config.toml
d_shared_expert = 0
moe_layers = [2, 3, 4, 5, 6, 7, 8, 9, 10, 11, 12]
router_score = "sigmoid"
normalize_top_k = true
routed_scale = 2.0
balance_loss = 0.00101
balance_bias = true
init_std_router = 0.0151
lr_router = 0.00192
norm = "rmsnorm"
tie_word_embeddings = false
beta1 = 0.9
train_tokens = 514500000
Below are experts of layer 9 (counted from 0) of a mixture-of-experts language model. Rows are named gate (a neuron's input weights, with its number), up (a neuron's input weights, with its number) and show model dimensions 0-95. Each number is 128 + 24 x the weight over its row's rms, rounded and kept within 0 to 255. Numbers have three digits each.
Before each expert's rows: "mostly gets" lists some tokens that are sent to it at least half of the time. This comes from a sample of Wikipedia text that the model never trained on.

# expert 5
mostly gets: " and", " with", " from", " during", " &", " when"
gate0:151142187096116150108202150159132115114109150095119130142100132107126111154121109116095141115121142133109088083120113101144092159132139111176134120109097069137172122102146140105128102077137136125164126129111109096150127092095138135148101118132135122122101117108102136140133116108148160094
up0:119136078144148096126107119068104115121123131108154132116158110125158125091139150098102131130110128085153124148087115103123143101148095169102116118088103164163101155137150154177139121161141094166117135128152073125147138151156106100122125101143098074118124119139131140123127152159151138120

# expert 2
mostly gets: " he", " his", " He", " was", " a", " sp"
gate0:130117149143146109144109111126131111124109128144086134137128149122107116142163108126132086133100098102097221095163140105106163130153126088147156161123138134135114121137106154109170144131175127121116124132097131148117162150117143114111122117137167138093136121132094191155111142177162148139
up0:126139163108129109129116119143102121130142100122142129122157135114120131119117155093139113131169164139115157124158089158073164103127161109162142076160178096124112119126204119116085097129122149096117144133123132131082060131126131130110138124130142162110100138132135144158131127154142135169

# expert 16
mostly gets: " States", " John", "son", " USA", " York", "ina"
gate0:125172067132097102149148107161145140105136136090141149156128150169138117185141097105102160175143158126134139154139110143141119107116143140096149138113146116158121113143123151083110083140141119130179101138139145137150158159169119138136127155097121116102097152132128135117106130144125194120
up0:115125103133113099123122147126143088136130111125145123086139132107122158070123078137103133154140140098111148144135136098117148133129117123133144117109098083145144151109067141147100126196144116123148142130086081113143128160164141140117109146141096142071077133125106124157091169123107116126

# expert 17
mostly gets: " in", " at", "),", ");", " from", " during"
gate0:137150181088128130107160144089167119108126107105142100112121143102126129149138138125102078113081128159146175169128118167139115119161115142098137127151131127136134156109107084113130134157100142164105161129123108147137122155095121164127122106126168114111131151142110072065091133126124147117
up0:136118170126155145113178112124128073161106148144118086132072130110144139143110192111139157142131070150142160105117119115079154110148084092104117117135109172151156124130120161151130158161116144095080138147126121156135127145117137095138142120125141112121124092140150121134114111118136110151

# expert 8
mostly gets: " the", " The", "The", " his", " a", " an"
gate0:143126194132128132141142151137102118127152152167154113175097088147099141148116141158176127087156137150156099114145110129123113150086108156112120134146071093159146153102121141136123169151168114124123104118148165104145108144118100118123098131123103120108137131130110134094076102104096136119
up0:103137095146098124114146095150111121169100094194134115094123120101131158102145138097141132099138113104103122123170110137092108114138140175147150143141154180121128121169156097100116157147095149150140138138135140156149116095101108158148163175108134106114085130164102107142139126131151129114

# expert 18
mostly gets: "ions", " University", "ics", " City", "ity", " State"
gate0:142130136150129136086133149111136149145100154137137133105129106099157139123171096154168109143144076143120130110154135078144158114102127180106115120129127131155126157122149162131138123145119099182187120129078086178121096108117143152102114114128145147169147140107159093110116144113141123159
up0:143112161121137108153121149144083150173116145144119098113145118114151143120148060161108128103152119132121123111112119125142123087158106091093192143152153161129157142119106124113135123157136117133113101145070109139150137117102165118125123145132153159124156076151112086111123168096127159116

# expert 0
mostly gets: " ", " −", "–", " +", "1", "2"
gate0:143141106144121110160160142125113112150208131143165114116113123114162164088099139133076103123100174136177134123120151138135089157121129093095127126130104117177142113125139129132120126130170117112143124078161123110137167167118152146100120097138115118152130153132092120091125157139154104127
up0:115114116133102099080117111146104122085154154142114127129079134128130114109141110101146101112137105127106139119100093131144103136155100086119189100129116088158190128091136156106192137115137110088132133130127100097123175150144142159143117118167123141128131126079115116115120166137117125132

# expert 9
mostly gets: " season", " team", " cont", "ment", " film", "ement"
gate0:116117161119085110133090150129158096104156138138104135138078077120147133115152151133118150097080161142099132130126133136140175121106110097106168093088123146147085160077154093126172132103138114152099126114111129142157147125166105152113095134088115130119102132132160099130112129118151130135
up0:135127154096107123121116113118108104123126172137183143122129151137126132120081147134103111159119110108136140117156153125071148132114064140151124134101151154128071165114113109149147089140131148146065101135137113091124170131132107187146123148148133124108150136154143127113128111088131141173

# expert 15
mostly gets: " U", "–", " E", "/", " re", " In"
gate0:170127141136132147095107093136124125112142159139131123126149121140101125129193131148159137097134162103130122142143165160106195161141103135165139101139120125062117125103130130130121104088138108137147101117123110135117114109091113123082120094154165151120149149075101109122133140080144100147
up0:148167127135143154160127089112144125138132103145112117135120108126108107131180117157098103147138133128175166134134130164137117122153132144122097143086100083120149093127144126119136096117174082078129144128167184104105121140157113168124096098143113133089151125172154087152128134137108120130